python train.py --num_hidden_layers=11 --hidden_size=192 --n_experts=192 --experts_per_token=4 --d_expert=64 --d_shared_expert=0 --hidden_act="swiglu" --moe_layers=[1, 2, 3, 4, 5, 6, 7, 8, 9, 10] --router_score="softmax" --normalize_top_k=true --routed_scale=1.0 --balance_loss=0.00894 --balance_bias=false --router_cosine_scale=14.0 --init_std_router=0.037 --lr_router=0.000711 --vocab_size=8192 --norm="rmsnorm" --norm_eps=1e-06 --tie_word_embeddings=false --optimizer="adamw" --learning_rate=0.0014 --beta1=0.9 --beta2=0.95 --max_grad_norm=2.0 --batch_tokens=32768 --max_seq_len=1024 --train_tokens=342300000 --max_steps=10447 --dataset="wikipedia_en"
Below are experts of layer 5 (counted from 0) of a mixture-of-experts language model. Rows are named router (the router's row for the expert) and show model dimensions 0-191. Each number is 50 + 10 x the weight over its row's rms, rounded and kept within 0 to 99.
After each expert's rows: a language model's description of what the expert responds to; "comes after" lists some tokens at least twice as common just before its tokens as in all text. This comes from a sample of Wikipedia text that the model never trained on. Tokens count by the router's weight.

# expert 4
router:50 50 66 73 52 60 60 36 42 53 37 48 46 43 68 40 40 60 47 47 38 59 41 66 49 37 49 51 45 64 60 41 30 37 32 36 51 41 43 60 38 50 56 42 38 50 41 51 59 37 52 45 51 36 62 58 57 46 40 54 47 42 51 52 63 56 58 47 46 66 51 55 56 46 57 54 66 52 53 65 35 24 40 46 40 26 51 37 38 48 58 41 30 51 52 33 49 33 52 53 38 41 49 42 54 60 59 44 46 44 59 44 44 48 44 56 50 41 57 43 54 56 43 46 59 45 72 54 62 51 36 42 44 59 59 52 45 60 56 49 50 47 58 39 79 58 47 50 69 48 34 16 46 49 51 57 49 32 46 57 68 42 62 55 45 31 57 46 51 51 46 32 52 32 48 43 64 39 62 47 56 66 50 47 48 47 59 56 44 68 48 57
It responds to: Digit pieces and years inside numbers in tables, populations, dates and measurements, such as 1,03|3, 70,|000, in |1127.
comes after: ",", " in", " 18", ":", " In", "born"

# expert 37
router:48 38 46 51 49 48 52 48 41 51 46 67 49 66 28 62 49 62 35 55 56 45 54 44 66 40 46 56 60 52 46 43 55 48 59 51 48 61 40 56 49 50 45 46 46 58 45 44 64 50 46 40 62 52 47 18 48 45 40 73 53 56 48 53 52 56 71 67 52 57 51 52 71 38 53 59 39 68 44 37 53 38 43 44 66 43 58 42 55 56 41 53 37 56 28 36 52 63 40 47 48 65 55 56 31 60 47 69 54 36 50 38 39 50 53 50 52 55 60 52 43 70 51 50 53 57 56 67 54 45 54 43 53 52 53 61 37 53 69 42 40 50 57 36 64 50 64 70 56 40 71 37 33 40 46 57 67 69 41 43 54 52 30 42 33 49 33 53 47 50 56 50 55 31 43 63 52 58 56 51 54 66 54 51 51 55 49 32 70 41 50 37
It responds to: The possessive 's after place names (New Zealand's), plus US state names and "American" in university, place, and biography contexts.
comes after: "'", ",", " and", " States", " Syria", " for"

# expert 50
router:50 34 64 47 53 55 61 51 36 41 42 53 43 59 58 40 48 58 69 64 68 49 40 46 59 58 53 30 47 47 38 43 55 55 52 49 52 29 44 30 57 60 60 45 55 67 48 47 50 37 49 55 53 46 54 69 49 52 55 46 62 30 56 50 44 44 54 61 33 45 60 41 47 46 59 41 54 69 50 67 28 66 38 39 40 49 53 33 62 56 53 53 67 46 63 49 49 41 34 47 64 43 49 40 54 45 61 51 56 67 49 64 46 29 59 55 58 70 48 64 60 58 65 36 64 39 43 37 61 46 45 57 48 29 55 49 47 45 63 56 46 38 56 42 51 48 71 57 47 44 48 54 45 27 51 44 54 44 40 35 39 32 49 62 62 43 37 47 59 32 51 58 47 47 40 40 47 29 53 69 60 50 56 57 57 32 53 50 42 60 51 51
It responds to: Line breaks ending items of bulleted lists, infoboxes and table rows, such as discographies, taxonomy entries and film lists, plus sentence-initial It, then.
comes after: ")", ";", "\"", " Animalia", "a", " information"

# expert 31
router:42 37 58 44 34 45 60 76 30 41 66 55 54 49 63 41 53 48 50 54 57 59 47 38 51 42 58 47 60 41 49 55 57 45 75 42 51 46 52 43 67 64 44 33 55 51 41 52 44 46 35 42 51 70 28 55 54 50 60 27 46 43 49 58 50 46 45 58 51 42 34 49 52 54 50 48 48 47 59 47 46 57 47 49 56 38 54 44 65 46 53 44 69 59 51 45 77 48 43 53 53 30 43 42 52 50 57 47 49 62 49 43 63 33 46 55 57 52 55 56 52 44 55 59 59 58 45 63 51 50 57 63 32 40 59 53 51 39 41 34 65 41 47 48 49 47 51 56 36 38 70 32 59 29 52 56 48 40 46 55 39 38 18 61 28 59 53 51 51 33 54 58 47 54 61 49 55 55 57 39 44 49 30 70 36 47 44 44 67 57 67 34
It responds to: The articles "a" and "an" before nouns, relative "which"/"whom", and Yes/No cells or line breaks in tables.
comes after: " |", ",", " with", " is", " and", " has"

# expert 21
router:44 52 58 53 33 61 51 51 56 56 43 53 57 63 52 52 46 48 68 34 53 58 60 41 41 47 23 67 46 50 33 42 41 60 67 56 52 53 61 52 56 52 54 65 55 69 47 37 49 43 52 31 48 65 47 61 53 56 62 54 49 42 35 42 45 39 51 47 69 35 50 41 61 50 41 33 64 29 47 55 56 65 37 41 47 65 62 45 47 54 53 42 46 48 52 67 48 60 52 52 49 53 61 43 43 61 40 35 32 45 38 42 42 55 41 50 48 34 34 44 58 43 47 36 40 53 49 57 36 56 55 53 37 62 59 39 52 33 61 33 42 44 42 67 55 50 45 63 58 61 56 35 61 42 74 46 42 72 64 54 60 56 44 45 57 51 51 58 48 44 35 46 43 61 70 62 46 71 35 45 37 52 60 67 50 52 71 49 42 47 57 52
It responds to: "of" inside body names such as Board of Regents and Council of Ministers, plus election-table pipes and fragments like cru, oma, died.
comes after: "  ", "|", " House", "pl", " Court", " Department"

# expert 9
router:61 41 49 31 37 62 51 60 39 51 64 54 55 63 69 49 57 50 64 61 59 73 51 49 42 56 53 56 34 47 52 64 48 50 70 63 37 61 33 60 39 46 41 59 66 53 48 58 63 62 62 46 39 57 50 29 64 58 43 29 59 38 41 62 57 57 57 72 44 38 36 43 38 45 38 52 59 49 51 33 38 58 41 53 50 71 46 55 48 45 46 42 51 47 45 50 56 57 45 49 43 47 46 32 37 54 51 57 59 31 49 44 63 58 48 41 47 55 49 37 50 39 49 58 30 49 35 58 39 47 53 66 42 50 36 51 55 56 45 46 59 50 51 37 67 48 42 38 57 61 68 50 43 58 71 39 40 61 64 53 46 47 20 46 32 33 57 49 49 38 37 38 46 49 47 44 45 50 51 39 63 46 42 67 43 43 42 38 56 56 50 43
It responds to: En and em dashes in tables and date ranges such as 1828 – 1830, empty table cells, and the JPL marker in minor-planet tables.
comes after: " |", ")", "\"", ";", "″", " ·"

# expert 58
router:48 47 61 56 54 34 41 39 52 53 55 48 53 59 36 49 65 54 56 43 34 50 45 56 52 47 71 47 48 39 58 61 70 40 50 69 46 65 41 61 34 38 39 56 48 37 37 48 53 39 27 45 51 31 43 51 40 69 43 48 67 40 46 52 48 48 62 59 35 54 48 51 44 36 58 73 48 55 38 48 61 41 47 36 39 35 55 65 47 56 59 39 66 64 57 48 46 60 46 52 45 62 42 69 45 47 38 47 49 59 54 53 42 46 51 55 50 78 61 39 78 51 55 45 69 56 45 55 67 50 44 61 46 60 43 40 58 39 56 41 59 36 55 50 51 60 33 51 59 40 60 41 55 52 71 54 39 45 60 42 24 35 38 55 41 72 37 54 53 42 49 49 40 54 54 57 64 55 48 49 49 46 42 51 47 36 54 51 61 42 36 35
It responds to: Possessive 's and determiners his, their, her, this, these, any, no, just before a noun, as in friend's diary, had no choice.
comes after: "'", ".", " of", " with", " in", " and"

# expert 12
router:72 63 58 45 52 51 54 37 56 57 51 51 68 45 36 58 47 57 40 52 60 68 46 42 47 40 41 57 43 48 57 46 47 55 47 59 47 49 49 59 63 36 52 50 60 54 56 54 54 58 38 51 32 47 49 58 73 53 56 24 53 49 64 45 69 56 58 50 47 41 57 39 51 64 58 47 67 35 43 53 64 48 31 34 51 55 49 57 66 41 70 58 33 61 50 58 41 44 59 62 42 52 50 39 51 40 68 53 63 74 38 50 50 52 45 50 60 50 55 34 60 58 52 42 65 41 33 55 51 70 50 47 61 31 35 42 64 64 54 55 62 41 45 32 63 47 46 62 42 47 50 73 40 64 50 32 56 48 48 53 59 61 51 53 56 48 71 40 32 54 61 66 58 52 73 58 61 59 64 51 51 50 57 48 51 40 43 45 56 58 45 42
It responds to: Auxiliary verbs after "as" (as did, as does), verbs like are, consists, plus line breaks inside lists and tables.
comes after: " =", "\n", ";", " and", " is", ")"

# expert 11
router:36 43 61 48 44 80 45 49 73 28 73 54 45 43 54 62 52 42 46 63 33 63 45 45 47 48 73 52 48 38 47 29 43 64 49 50 64 48 46 53 54 47 59 34 43 53 51 57 47 43 58 47 71 52 60 65 48 46 53 46 47 56 54 67 49 48 47 52 66 58 53 59 32 52 48 45 55 55 46 50 68 42 75 44 35 54 61 57 57 61 54 58 40 50 39 47 41 46 43 58 58 44 63 60 40 56 49 58 64 57 49 47 56 37 67 39 44 52 51 56 51 39 40 37 61 35 57 65 51 62 47 46 49 50 42 49 41 53 63 57 49 41 54 63 56 51 74 71 44 62 58 54 45 23 62 44 44 53 51 59 44 58 52 44 27 45 47 64 57 52 61 52 57 59 52 27 60 29 46 67 56 48 56 46 45 45 43 69 44 50 57 46
It responds to: Final pieces of words and list or table fragments, especially in scientific classification boxes, such as Eukary-ota, puerper-al, satura-ti(on), table dashes.
comes after: "-", "′", " a", " 0", "Early", ":"

# expert 20
router:37 42 54 41 34 53 67 73 52 34 53 35 47 52 43 54 41 51 66 55 57 47 59 59 30 59 45 53 63 58 56 76 54 57 69 63 59 44 60 55 55 60 53 56 61 55 72 29 43 47 48 56 53 65 35 53 50 51 58 43 47 28 45 57 53 45 41 39 56 47 37 58 60 49 50 60 59 59 45 32 50 67 57 57 59 63 68 47 70 41 58 54 46 41 32 68 61 59 66 54 56 57 40 45 41 52 51 45 47 57 61 43 58 47 64 40 49 56 43 56 53 39 37 51 42 45 38 56 25 44 28 52 42 50 48 70 44 34 45 54 51 48 41 68 50 36 46 52 51 58 42 57 52 48 65 65 59 50 62 60 34 49 38 61 61 55 53 53 60 52 48 63 45 45 48 56 46 43 57 49 54 41 55 49 44 74 55 47 44 65 72 44
It responds to: Interior letters of proper names and rare words (Snoo-p, -No-rmandy, Ras-p-berry), plus blank table cells and filler words in election tables.
comes after: "|", " Preceded", " Directed", " Written", "ited", " Sin"

# expert 14
router:58 51 59 39 47 50 42 46 37 58 62 47 45 54 32 47 32 44 63 64 59 70 41 26 33 53 44 52 58 60 73 52 63 78 60 50 45 51 52 45 45 46 45 62 69 31 44 47 56 39 36 55 50 36 43 56 49 55 46 34 63 53 53 47 55 54 42 57 40 34 29 53 58 35 50 35 48 65 59 37 51 68 42 44 42 65 48 43 58 45 45 49 59 38 46 48 64 38 45 54 52 51 50 54 46 50 32 56 65 61 39 35 45 54 36 43 33 48 66 51 59 66 51 50 44 50 59 54 53 47 53 58 57 42 40 54 55 55 60 52 64 32 37 55 43 37 41 67 44 53 54 40 38 52 56 59 62 65 42 45 43 47 43 53 52 80 50 48 38 48 42 45 45 35 62 60 58 57 58 38 36 54 43 52 54 25 47 58 62 60 57 41
It responds to: Row-initial pipes in results and standings tables, and verbs like defeat in sports reports, plus arrows, country codes and infobox fields like Binomial name.
comes after: "\n", " Binomial", "W", "  ", "E", "–"

# expert 39
router:39 63 75 66 55 54 53 47 23 43 44 40 59 42 55 46 45 60 64 63 33 51 33 55 33 42 67 60 43 57 53 54 41 45 60 45 48 58 50 63 35 47 41 45 53 49 54 43 56 50 35 38 65 50 55 62 79 45 32 55 47 39 35 68 69 60 51 49 50 77 44 43 52 36 62 43 57 39 62 36 41 31 39 41 43 49 45 51 48 54 42 48 47 43 45 36 50 31 42 45 56 44 64 45 52 60 56 56 46 49 48 36 62 60 42 45 63 56 48 54 58 55 57 51 51 58 62 50 43 52 65 63 44 47 57 41 45 52 47 67 43 45 67 46 69 42 35 41 49 47 57 54 51 54 61 65 45 37 50 42 70 43 53 63 46 39 61 46 66 53 40 38 53 35 46 54 51 42 53 28 71 57 40 50 57 48 59 32 48 55 50 44
It responds to: Two-digit numbers inside statistics tables and data, such as goals, percentages, tackles, temperatures and minutes, often between pipes.
comes after: " |", " (", ";", "–", "/", ","

# expert 45
router:61 50 57 24 66 28 49 47 42 55 54 52 45 36 37 59 49 37 63 58 66 43 48 54 28 33 45 57 52 59 51 45 53 32 41 35 49 47 49 39 52 46 50 52 60 58 52 52 53 38 59 32 60 50 47 61 37 54 45 25 53 43 56 50 58 54 30 56 45 46 44 35 64 46 64 48 54 60 44 62 40 51 47 48 49 45 32 46 58 59 58 65 53 53 30 55 56 50 65 60 46 54 47 37 55 39 50 41 57 67 47 50 67 60 60 40 53 40 49 43 41 57 46 55 38 68 36 32 58 60 67 52 32 50 40 40 33 49 62 58 44 61 40 66 46 42 29 51 47 46 50 48 38 38 38 50 36 46 40 61 54 62 50 55 48 50 50 35 36 43 59 60 72 59 66 46 37 67 58 45 53 60 48 60 48 57 70 54 43 52 66 62
It responds to: First pieces of longer words after "the" or "a", like ser in sergeant or sermon, Const, circ, cor, Sim, In and For.
comes after: " the", " a", "|", " The", " C", " and"

# expert 23
router:47 57 41 56 48 60 47 60 48 61 68 68 63 41 35 64 48 34 55 22 59 45 46 51 61 36 40 53 53 38 33 45 60 28 33 50 32 65 64 61 64 39 39 41 42 55 44 54 53 62 52 38 35 50 58 40 55 28 59 32 28 78 49 42 51 41 53 42 58 46 45 53 57 47 50 41 50 50 64 33 34 54 53 50 62 46 51 58 44 47 60 48 45 48 62 48 55 36 52 65 46 75 48 45 50 47 46 53 45 54 50 46 49 57 54 52 40 32 63 45 52 64 47 68 52 68 50 36 49 54 50 55 36 49 54 43 40 40 55 40 48 60 53 47 39 55 44 52 44 56 60 52 46 70 73 51 48 62 44 46 48 45 31 50 42 54 65 53 58 47 56 40 37 44 27 56 43 61 51 49 38 49 62 54 37 68 54 41 56 37 49 54
It responds to: Equals signs opening section headings and pipes starting table rows, especially election tables with Candidate, Party, Republican, Liberal headers.
comes after: "=", "\n\n", "\n", "  ", "|", " Candidate"